config = dict(
    num_hidden_layers=12,
    hidden_size=512,
    n_experts=80,
    experts_per_token=4,
    d_expert=112,
    d_shared_expert=256,
    hidden_act='geglu',
    moe_layers=[0, 1, 2, 3, 4, 5, 6, 7, 8, 9, 10, 11],
    router_score='sigmoid',
    normalize_top_k=False,
    routed_scale=1.0,
    balance_loss=0.00085,
    balance_bias=True,
    init_std_router=0.0156,
    lr_router=0.000239,
    vocab_size=8192,
    norm='rmsnorm',
    norm_eps=1e-05,
    tie_word_embeddings=False,
    optimizer='ademamix',
    learning_rate=0.000245,
    beta1=0.9,
    batch_tokens=131072,
    max_seq_len=1024,
    train_tokens=957500000,
    max_steps=7306,
    dataset='wikipedia_en',
)
Below are experts of layer 8 (counted from 0) of a mixture-of-experts language model. Rows are named gate (a neuron's input weights, with its number), up (a neuron's input weights, with its number), down (a neuron's output weights, with its number) and show model dimensions 384-511. Each number is 128 + 24 x the weight over its row's rms, rounded and kept within 0 to 255.
Before each expert's rows: a language model's description of what the expert responds to. This comes from a sample of Wikipedia text that the model never trained on.

# expert 4
What it handles: Titles, prepositions and year ranges in political office-holder records and succession boxes, such as Secretary, Minister of, 1891–1892.
gate0 [119  91 110 113 128 138 118 116 164 142 112  89 117 146  92 138 141 121 110 140 198 147 139 133 109 109 155 149 166 110 118 148 119 114 123 111 157 159 100 113 103 136 129 159 149 138  90 109 106 108 117 106 127 139 120  97 164 128 133  89 131 107 103 126 157 154 129 121 118 155 131 174  94 101 133 121 170 141 151 139 123 117  94 116 132 122 197 128 110 116  90 126 139  80 105 154  83 121 138 125 135  73 115 138  84 138 114 148  79 179 121 128  98 116 141  99 166 148  84 137 102 115 138  72  90 133 128 135]
up0 [139  93 105  88 128  82 112 156 124 142 194 124  86 152 169  91 114 116 125 130 144 153 134 138 103 102 142 140 147 151 103 127 126 135  90 133 137  89 102 132 159 112 121  87 131 113 131 112 138  96 109 145 133 113 149 170  97 125 130 156 173 101  85 124 129 120 129 148  99 136 149 119 105 104 136 132 142 137 164 122  96 122 103 148 105  78 177 142 104 145 122 119  91 174 112 109 132 170 107  99 144 123 173 130 106 199 115 132 146 111  89 174 113  64 141 109 106  75 156 123 177 139 131 137 133  91  90  97]
down0 [112 179 159 157 135 141  87 147 134 148 112 137 140 105 176 137 135 118  96 129 128 123 145 102 138 126 142 154 140 121 106 116 131 103 138 136 135 128 162 145 133 136 107 142  90 112 119 117 137  91 140  75 130 127 169 131 119 115 110 145  96 122 154 111  94 141 140 118 111 188 154  70 158 165 106 115 137 166 127 102 125  98 156 148 128 134 102 167 128 119 139  89 119 137 110 100 120  94 119 105 153 114 116 171 127  95 141 169 124 132 118 132 114 121 142 149 156 132 143 124 108 106 165 138 146 131 104 146]

# expert 15
What it handles: Prepositions before places or people, especially "at", "near" and "to" after verbs like lodged, convened, moved, sold, also names such as John.
gate0 [144 114 146 119 176 172 125 106  85 128 186 109 137 113  94 146 121 148 116 152 124 145 124  92 149 180 137  78 131 141 149 106 122 161 137 130 154 131 161 139  87 121 124  95 145 105 122 103  81 115 126 167 144 170 128 102 112 152 106  94 129 166 130 135 169 112 106 100 117 155  97 127  96 178 138 147  97 131  92  65 122 123 125 145  60 148 153 118 144  95 123  98 107 117 138 152 120 124 142 118 117 110 143 131 156 142 146 129 108 113 129 137 133 146 115 134 104 108 143 179 105 104 117 151 108 156 109 113]
up0 [162  90 144 146 156 166 105 108 110  97 100 132 102 145 170 118 104 145 150 134 146 180 106 128 133 128  88 149 113 166 106 104  94 183  86 143 205 116 127 123 132 103 123 179 108 144 175 144  82 118 133 104 127  94 136 133 146 193 150 139 168 132 125 104 108 139 122 134  98 107  83 104 123 113 136 124 142 113  98 119 149 115 133 139 116 125 124 110 134 109 149 148 132 122  89 133 113 135 121 146 160 126 152 129  95 113 102 123 161 118 126 153 134 150 126 144 112 120 142 118 111 111 158 119 136  95 167  79]
down0 [165  89 172 135 135 108 113  95  97 130 139 146 137 184  83 105 120 103 157  94 133 137 125 119 151 102 140 145 140 115 114  92 112 133 128 142 133  83 173 105 143 120 119 130 114 143 155 169 177 115 141 122  94 129 157 141 176  98 149 119 140  90 139 163 142 108 146 150 120 149 111 108 120 146  88 168  99 168 147 119 127 130  90 116 164 152 135  81  80 148 101 121 135 132 159 132 129 150 148 165 169 141 160  86 124 105 142 117 135 117 160 131 151 142 133 155  83 138 124 159 151  99  68 150 174 136 181  94]

# expert 62
What it handles: Words inside titles of songs, films, albums and plays, like Love, You, Girl, Night, Dead, often after quotes or The.
gate0 [123 192 163 125 161 182 166 110 125 124 143  89  97 135 113 108 112 186 116 111 173 108 146 146  97 101 124 135 106 139 146 157 125 185 145  87 140 126 125 122 167 106 148 113 120 141 151 133 150 157 104 147 195 170 161 164 116 128 157 151 152  85 125  92 101 145 126 157 116 114 137 123 114 134 159 127 117 104 111 152 109 131 161 154 145 126 153 149 120 107 125 122 162 128  81 108 142 139 134 126 131 173  98 143 139 109 104 151 177 146 123 106 188 146 119 117 139 148 184 166 129 166 124 173 102 155 136 114]
up0 [150 130 141 150 112 107 138  86 104 140 161 140  74 143 122 130 136 137 145 124 181 125 143 184 107 111 111 124 105 108 159 130 126 132 123 137 112 152  90 136  81 160 149 123 121 148 137 145 140  79 141 100 161 153  88 164 119 148 128 135 124 112 118 112 144 148 130 150 120 117 139 145 115 167  92 116 148 113 135  94 135 120 115 146 118  93 138 158  90 137 141 123 168 113 139 129 115 139 147 153  94 120 114 118  98 131 141 165 102 121 162 139 131 168 149 116 129 104 168 145 117 103 118 143 117 159 105 141]
down0 [134 129  99 112 174 136 169 105 122 132 148 112 171 123  67 119 137 131 103 111 160 108 135 142 109  80  78 129 113 148 146 136 102 133 142 121 131  71 175  98 131 140 132 137 133  88 152 150 138 119 124 120  97 155 101 112 127 101 113 156 137  78 140  83 171 138 109 174 165 138 143 151 149 151 126  93 133 110 128 127 153 113 128 125 120 137 145 134 106 151  95 120 154 146  74 161 155 130 133 133 102  94 148 122 150 120 170  77 121 111 111 122 114 108 104 147 143  88 149 128 108 102  95 130 166 169  97 129]

# expert 44
What it handles: Final pieces of personal surnames, closing parentheses after names or dates, and occupation words like politician, writer, footballer, LINEAR.
gate0 [129 148 148 150 162 132 149 122 142 127 138 130 139 171 100 140 155 202 159 142 154 116 118 105 142  90 136  98 123 176 136 127 132 106  70 132  79 147 179 136 152 126 126 143 167 135 136 118 119 108 124 120 102 165 127 139 131 169 150  92 132 130 130 142 151 188 129 112 122 138 165 136 133 151 150  86 123 129 150 124 140 125 134 115 101 116 142 103  90 146  85 120 114  97 132 100 133 124 145 117 129  99 150 156  87 134  83 123 130 150 101 139 122  81 135 105 132 139 135 112 114 140 127 151 121 142 139 149]
up0 [138 144 108 128 119 115 138 157 115 134 163 100 115  82 179 146 125 100  96 111 133 117 139 130 134 183 152 141 130 107  91 129 103 158 139 118 154 113 109 163 102 121 166 131 118 135 143 162 146 213 130 157 118 122 137 140 153 136 170  81 109 101 160 124  80 117 123 136 131 116 123 135 113 140 116 133 116 108 152 108 135 145 110 162  95 146 103 120 129 154 118 143 151 157 123 132 141 142 114 134 150 171 126  76 117 129 122 131 140 121  80 133  99 168 126 153 124 157 148 102 140  90 117 145 127 127 115 161]
down0 [ 78 183 118 123 153 140  89 180 134 131 121 142 106 118 140 155 101 161 109 187 158 140 142 137 111 135  83 115  94 116  76 141  99  97 131 149  82 106 171 119 111 105 125 151 143 129 131 131 114 147 120 154 143 108 121 153 145 125  83 137 136 148 127  88 149 152 109 143 119  94 127 150 137 132 134 115  90 153 107 130 154 135 124 143  79 168 112 101  94 121 170 155 109 136  89  97 146 146 104 116 163  99 160  89 123 152 128 102 138 148 131 129 125 137  98 139 142 158 155 116  91 123 163 149  89 109 121 131]

# expert 25
What it handles: Years and date parts in birth, death and marriage details, such as 1947, 1996, plus born, married, century, Spouse.
gate0 [ 88 168 105 112 151 115 133 152 107 130 147 119 126 120  95 128 181 139 151 117 125 129 131 139 167 115 143 147 118 119 119 125 138 142 112 146 112 180 142 151 160 136 120 137 155 138 118 121 126 111 107 119 177 178 160 100 126  94 107 111 146 131  90 118 147 100 138 144 119  91 110  92 131 122  97 101 138 145 148 136 137  96 136 125 116 112 150 127 144 168 163 120 133  89 131 127 132 108  72 121 144 165 150 174 127 167 108 170  94  90 122 112 104 102 141  94 172 126 135 126  99  99 126  86 129  71 122 126]
up0 [132 101 130  88 115 161 134 141 114 179 129 138 166 143 132 108 163 107 128 123  97 153 131 153 128 146  95 132 116 164 159 103 121 133 117 128 146 152 111 162 147 163 154 119 124 170  89 142 143 150 129 133 130 129 115 141 157 105 119 144 132 176 119 134 117 115 139 138  97 113 134 109 145 143 106 136  74 120 128 104 110 137 145 108 128 113 133 152 126 151 133 136 154 111 142 114 124 106 122 125 153 117 138 116 129 105 114 150 117  93 179 110  81 124 152 152 136 149 153 121 137 124 143  84 158 134 112  68]
down0 [136 106  97 135 150 101 127 119 127 127  94 104  96 107 141  75 130 112 129 115 131 116 126 156 130  89 118 141 160 160 131  98 128 104 141 123 155 161 146 125 170 142 124 103 166 109 129 143 140 109 148 134 117 139 130 124 132  84 118 150 103  98 130 138 138 129 123 131  60 113  98 141 164 124  94 117 129 119 134  95 106 151 140  80 158 116 110 177 134 125 167 135  92 111 143 103 151 148 123 127 107 125 142 107 167 119 131 153 139 160 150 140 106 122 145 149 141 151 119  89 152  63 141 118 127 150 144 132]

# expert 12
What it handles: Commas after birthplace states and tokens in early-life sections, such as Born in Georgetown, Kentucky, graduated, attended, United, University.
gate18 [103 126 177 158  94 122 157 114 128 117 137 144 162 134 133 119 168 136 112  95 151 150 155 111 128 162  98 116  92 164 132 148  80 184 131 131 162  94 119 184  96 125 114 149 123 120 142 101  90 144 119 155 146 160 146  92 165 126 113  93 143 172 131 144 125 119 110 157  83 121  94 133  85  87 126 131 119 113 101 165 159 146 128  94 109 150 123 133 123 134 109 203 134 127 137 109  98  96 182 130 141  83 144  90 137 120 118 161 162 105 157  71 116 115 115 128 152 129 110 123  94 131 109 145  84 107 110 135]
up18 [116 110  99 153 162 174 157 116 131 150 143  91  88 131 163 149 140 133 132  82 109 146 134 147 156 109 179 127 162  81 108 130 152 114 144 106  65 119 150 100 128  99 140 127 107 119  82 165 130  95 136 142 130 134 141 126  66 116 109 134 107 109 110 109 141 154 206 101 140 124 166 129 143 124 134 158 190 120  98  96 140 139 149 116 120 141 141 183 120 133 125 121 155 156 127 128 134 143  88 132 117 165 122 161 103 203 132 129  95 158 147 139 143 131 169 105 137  87 147 117 126 103 133 103 119 163 143 119]
down18 [137 108 149  94 131 169 103  96 109 137 140  85  92 136 120 145 123 177 182 115 120 157 102 144 128 155 134 114 154 148 118 155 107 113 110 157 110 100 140  80  96 124 180  97 135  85 159  81  93  91 144 139 160 112 110 126 119 102 148 119 141  98 119  77  93 100 114 118 160 159 124 128 154 119 106 101 145 118 151 123 114 131 109 156 134 113 165 146 131 157 158 112 140 107 101 167 118 106 134  84  94  89 156 166 127 152 141 128 141 204 104 154 144 119 168 128 128 116 163 160 101 150 135 172 146  99 135 103]

# expert 55
What it handles: Final pieces of names and proper nouns, such as -wood, -stein, -feld, -erson, plus George in sitcom plot summaries.
gate0 [152 128  81 116  95 133 112 150 111  95 181 114 149 141 120  81 133 142 142 150 141  86 118 114 117 107 101 109 125 128 145 151 138  93 133  94 123 140 115 136 135 117 118 153  94  80 116 151 112  82 128 111 123 112 174 101 131  99 123 144  88 132 132 119 163 140  84 146 139 111 173 127 117 135 139 138 123 138 133 118 160 158  89  58 116 124 125 111  97 121 122 120 162 158 140 181 137 135 155 109 154 130 140 130 126 147 105 130 161 103 139 145 122 116 118  81  98 130 124 141 150 175 112 110  84 169 140 118]
up0 [151 134  76 108 119 129 119 128  93  98 154 122 164 130  97 132 101 136 151 160 133  72 103 119 158 107 123 108 129 142 156 156 136 118 106 111  96 132 135 114 125 161  97 121 110 148 109 130 118 115 139 121 136 130 139 118 146 140 127 143 106 127 132 123 134 101 122 129  88  66  96 122 128 121 141 167 110 150 133 150 167 142 118  91 135 103 145 101 114 116 156 117 194 136 140 133 109 132 111  80 139 121 131 140 169 154 147 128 142  88 123 140 128 118 128 108 152 131 146 145 152 160 125  63 128 131 151 121]
down0 [110 114  96 128 107 143 119 112 153 110 135 115 113  86 118 124  95 105 139 127  90 140  82 132 148 128 138 130 107  82 127 110 107  97 132 100 150 126 170  88  73 125 145 113 143 108 103 132 160 100 134 148 138 160 137 126 134  99  94  87 123 159 146 119 146 119 112  95  96 102 134 154 122 117 112 138 150 130 139 167 137 144 108 133 149 115 136  67 127 138 102 144 116 117 130 153 125 118 103 136 144 100 134 115 142 174 126  99 139 124 125  98 132 103 116 146 135 122 113 118 128 111 129 155 163  85 106 151]

# expert 63
What it handles: Nouns for groups, people and places after the, his or their, often plural endings, such as students, family, soldiers, delegates, villages.
gate0 [174 148 101 120 120 120  88 149 149  94 107 132 140 160 138 121 129 113 107 112 104 127 166 117 175 112  98 114 135 128 118 155 110 103 134 117 160 110 123 162 135 183 169 134 114 129  98 165 102 128 158 142 112 127 106 140 117 122 162  97 127 122  84 139  74 138 152 167 156 113 131 115 149 157 120 141 129 161 140 170 111 165 112 170 154 145 104 107 139 126 104  61 133 118 133 108 139 130  86  91 129 136 118 147 116 138 153 104 115 124 103 174 119 134 166 137 151 124  80 106 121 146 134  99  61 162 138 123]
up0 [134  77 115 109  84 154 125 117 135 154 152 135 127  87 139 147 142 136 149 177 129 121 134 119 136 171 117  99  98 120 112 137 147 137 146 103 135 159 168  91  97 123 128 129 147 119 154 123 152 138  99  98 125  83 115 185 163 126 132 183 113 111 123 145 128  82  85  87 170 108 118 138 152 115  84 152 120 146 134 151 136  78 123 109 140 125 175 171 138  97 122 148 155 101 100 108 112 104 104 164 123 115 110 122  91 134 116 124 148  78 123 103 160 114 110 110 131 136 190 116 164 146  80 146 168 133 105  78]
down0 [ 98 129 156 140 144 154 110 120 129 132 112 148 166  68 148 160 151 108  80 132 122 126 125 140 132 165 103 132 109 100 117 130 136 158 104 129 133 112 192 167 136 165 101 124 133 149 148 143 124 132 122 144 125 132 175  90 102 159 145  86  98 134 111 160 145 124 130 142 135  91 114 147  93 132 135 147 122 124  71 155 149 126 112 118 169 109 176 130 138 106 148 140 136 130 115 131  91 114 155 158 141 111 111 109 180 145  60 126 156 133 105 117 128  91 142 113 119 120 130  60  94 128 119 125 165 128  91 101]

# expert 8
What it handles: Prepositions like of, in, for after institution nouns, plus participles such as founded, built, published, established in history sections.
gate0 [144 104 133 128 167  83 128 111 129 154  78 120 130 112 172 136 106 128 121  70 100  80 132  85 119 166 116 130 143 136 172 169 107 142 144  94  83  77 133 102 117 160 130 105 162 199 120 116  77 138 105 126 122 136 105 137 113 130 107 160 134  93 104 138  94 177 165  69 168  73 156  91 121 130  98 106 133 145 102 115 140 112 114 138 153 133  98 119 139 134  93 124 163 136 126 124  97 129 138 119 104 181  59 120 141 150 124 101 132 140  65 155 112 102 146 142 136 110 127 121 152 168 164 118 119 164 141 117]
up0 [131 133  92  85  87 145 153 180 121 139 169 115 132 157 102 177 135 109 141 129 134 122 108 141 156 101 102 149 104 147 120 142 129 115 155 113 151 109 105 148 130 121 115 159 106  88 148 110 154 141 156 137 168 132 106 111 108 116 121 103 178 130 148 133  91 104 143 162 115 129 104 119 156 142 124 135 161 121 151 213 154 105 100 142 132 143 142 120 142  63 168  86 125 139 126 132 154 135 116 124 103 121 165 143 143 112 145 121 125 147 140 112 183 156 129 140 134 106 154 131 101 107 157 160  92 123 118 119]
down0 [122 142 149  79 144  93 125  97  95 141 185 147 141 104 147 141  99 124 130 109 152  83 132 131 147 122 120  92 124 135 138 149  97 176 133 157  99 107 109 162 186 138 104 125  99 118 135 104 151 134 115 118 176 120 126 109 149 101 195  95 149 122 153 130 131 130  99 115  98 129 158  96 124 140 148 114 153 123 107 149 113 158 162 120  66 139 153 116 104  89 123 122 164 130 151 121 117  66  82 134 116 131 136 141 142 146 128 132 128  84 107 112 149 139 101 141 141  81 171 111 111 130 135 128 137 123 104 100]

# expert 41
What it handles: Row-start dashes and pipe separators in personnel lists, track listings and sports tables, plus country codes like ENG, GER, and titled.
gate0 [171 110 160 138 174 118 146 109 120 109 126 119 120 132 182 107 123 149 124 127 131 157 135 121 136 135 128 108  84 139 134 154 116 173 125 150 154 132 107 129 138 129 121 144 131 138 148 115 134 143 125 118 139 139 131 129  87 140 154 149 173 135 144 148 113 132 142 133 147 145 112 146 117 155 133 103 111 114 129 139 143 162 150 121 153  65 117 108 121 140 131  89 107 123 101 159 117 129 133 120 152 150 127 149 154 100 114 111 105 123 130 150 127 128 144 178 162 152 128 143 160 141 116 137 111 123 135 163]
up0 [176 137 109 155 145 140 132 139 135 108 165 174 153 142 124 111 124 114 155 149 107 144 177 140 107 158 120 125 140 116 144 143 104 117 122 123 147 168 179 165 126 137 153 142 147 116 124 103 137 144  99 124 113 136 138 105  97 149 117 103 118 146 144 127 101 159 156 120 168 101 104 119 137 169 188 154 105 177 124 163  78 170 119 130 134 128 138 115 132 138 133 123 128 146  80 149 123 127 104 134 114 141 129 119 128 130 143 112  92 119 124 110 162 159  92 148 141  96 143 122 147 143 135 155 133 107 115 119]
down0 [155 137  74 158 129  99 138 150 134 116 142 134 127 150 159 117 154 134 130 127 158 133 143  96 150 115  97 152  84 101 184 144 101 128 134 125 124 112 171 139 132 132 107 120  81  97 121 151 132 122 125 128 137 100 150 140 141  90  62 134  95 152 128 141  97 124  59 109  80 133 115 102  88 147 121 129 116 120 112 146 107 114 119 126 125 130 168 117 126  99 123 134 124 177  86 113 166  79 146 130 145 154 134 122 118  80 185 138  68 148 148 180 120 134  86  98 104  89  67  95 103 147 111 116 160 122 132 146]

# expert 61
What it handles: Prepositions and month names in date expressions, such as in, during, until, In September 2010, May 10, 1915.
gate0 [105 114 122  91 164  95 127 111 116 141 146 133 141 121 129 155 147  90 119 153  89 149  99 129 110 122 106 145 143 165 173 124 139  63 102 116 113 121  92 168 123 125 165 131 139 166  95 118 162 142 153 111 142 181  99  85  88 103 106 122 157  97  91 152 174 152 146 112 139 122 136 118 119  95 155 130 143 152  99 129 154  91  76 138 122  89 132 141 167 165 156 135 159 128  99 118 145 105 123 110 118 105 154 162 129 158 124 130 144 129 139 100 133 118 100 147 154 102 107 133 122 142 123 108 150 179  97 113]
up0 [103 150 163 151 100 102 148 106  90 125 139 144 117  90 139 124  87 114 126 152  95 129 176 120 173 131 140 141 132 126 121 100 131 130 160 132 149 146 143 142  98 117 160 129 125 114 146 138 115 124 115 120 102  68 157 131 105 112 139 167 125 105 119 119 108  95 129 153 119 122 137 121 151 127 126 119 136  92 125 128 137 179 149 142 107  86 114 134 107 135 120 152 127 204 157 115  95 115  66 104 181 103 133  86 139 123 124 133 141 139 106 118 112 150  96  79 125 180  62 140 155 150 127 118 145 106 128 158]
down0 [116 148 110  93 138 103 152 123 139 100  88 165 108 104 120  87  96 117 121 116 133 134 116 178 169 185 146 133 120 114 125 146 147 119 114 141 114  93 150 111 139  94 106 158 150 132  82 150 176 125 117 161 125 120 155 122 160 117 178 169 107 140  86 113 116 152 101 139 122 138 133  97 142 101 101 111 140  86 159 139 125 103 101 148 179 135 144 151 147 125 124 126 121 166 138 130 156 169 144 113 131 118 125 116 125 110 109  98 110 139 161  85  94 139 118 136 132 126 161 128 163  92  93 133 121 116 192 121]

# expert 11
What it handles: Tokens inside names of albums, songs, labels, shows and games in music and media articles, such as Records, BBC, Rock Band 3.
gate0 [123 123 101 202 106  98 121  71 108 127 150 124 139 132 118 166  86  64  96 137 124 105 120 173 126 120 145 147 119 116 163 105 152 103  82 138 169 167 109 122  92 148 157 112 132 134 120 143 159 132 163 151 140 124 142  99 134 125 107 132 117 183 121 103 127 118  94 142 156 122  91 113 110 167 125 110 148 140 141 141 116 139 152 110 113 121 112 149  92 164 140 130 137 131 146 119 155 119 113 127 123 134  95  98 165 112 167 132  79  98 145 160  87 140 146 101 140 126 116 100 136  87 129 119 144 133 155 107]
up0 [170  92 127 114 131  95 119 105 132 118 114 159 155 135 115 150 147 148 115 152  99  96 176  99  73 105 130 154 116 136  76 118 152 116 133 102  65 113 167 108 144 172 102 135 147 105  87 112 130 123 103 159 137 134 126 141  97  78 102  88 138 117  95 137 121  75 109 154 139 158 165 160 125 130 121 118 130 113 116  92  95 111 127  97  84 131 151  73 107 153 109 114 140 147 137  90 137 131 134 141 161 153 164 160 127 126 115 128 140 143 111  94 153 129  98 149 105  84 124 137 128 126 139 133 113 128  99 120]
down0 [113 129 137 121 113  87 103 135  99 108 143 158 106  88 110 138 152 113 106  74 120 155 149 135 149 136 150 102 135 133 149 130 124 147 147 148 110 120  95 147 130 146 113 138 117 131 151 149 116 156  87 151 177 121 145 105 191 129  48 175 145 153 122 125 169 147 119 134 121 178 151 114 159  99 128 124 110 107 136 136 132 120 129 138 121 130  98 108 125 100  93 139 124 113  81 134 141 152 122 125 101 164 143 135  43 181 138  77 132 134 132 183 140 132 144 157 131 159 182 125 160 189 137 126 126 122 188 154]

# expert 24
What it handles: Articles, prepositions and name pieces in Spanish, Portuguese, French or other foreign titles and names, e.g. de, la, José, São, van.
gate0 [156 139 154 137 104 148 146  91 151 117 144 140 103 109 109 109 125  75 131 120 195 139 144 118 130 178  87 131  91 109 110 101  69 118 136 135 152 124 112 161 143 130  97 191 115 164  74 110 132 135 143 120 146 157 147 113 120 148 112 105  96 163 163 105 127 102 107 129 111 107  97 138 153 136 148 159 117 107 117 144 118 146 118 114 124 143 127  95 117 121 126 149 104 119 159 109 101 111 125 132 126 135 144  54 120 157 111 123 111  99 142 117 136 163 142 115 133  94 120 132 162 144 101 132 117 160 134 125]
up0 [140 133 141 144 143 114 117 153 117 122 134 163 158 138 156 129  85 122 146 171 147 109 155 156 100 174 125 133  92 111  99 102 149 148 101 143 133 138 116 170 112 136 109 127 109 121 153 127 148 113 152 159  83 183 147 114 120 148 134 137 111 115 160  96  99 156 141 136 110 155  96 160 127  96 180 142 139 125 123 147 104 123 149 108 137 118 146 120 149 113 136 183 143 137 193 126 141 132 100 145 163 117 119 100  96 138  69  98 139 135 165 151 157  95 118  84 108  70 118 150 144 104 115 104 112 111 156 149]
down0 [169 149 121  84 108 143 101 162 136 142 142 135 131 122 141 193 173 146 103  92 122 137 137 143 150 131 108 136 169 130  96 139 188 117 133  96 127 149 132 152 134 141 120  63 119 130 105 179 129 119 115 110 132 101 140 179 128 166  53 175 160 161  99  88 142 117 101 156 168 144 137 146  85 125  80 155 156 159 147 112 155 106  99 172 144 113 132 126 159 126 131 105 126 119 142  97 116 123 125 126 122  84 111 141 110 124 122 102 158 128 118 100 127 123 164 128 157 120 133 177 146 152 151 134 131 126 126 124]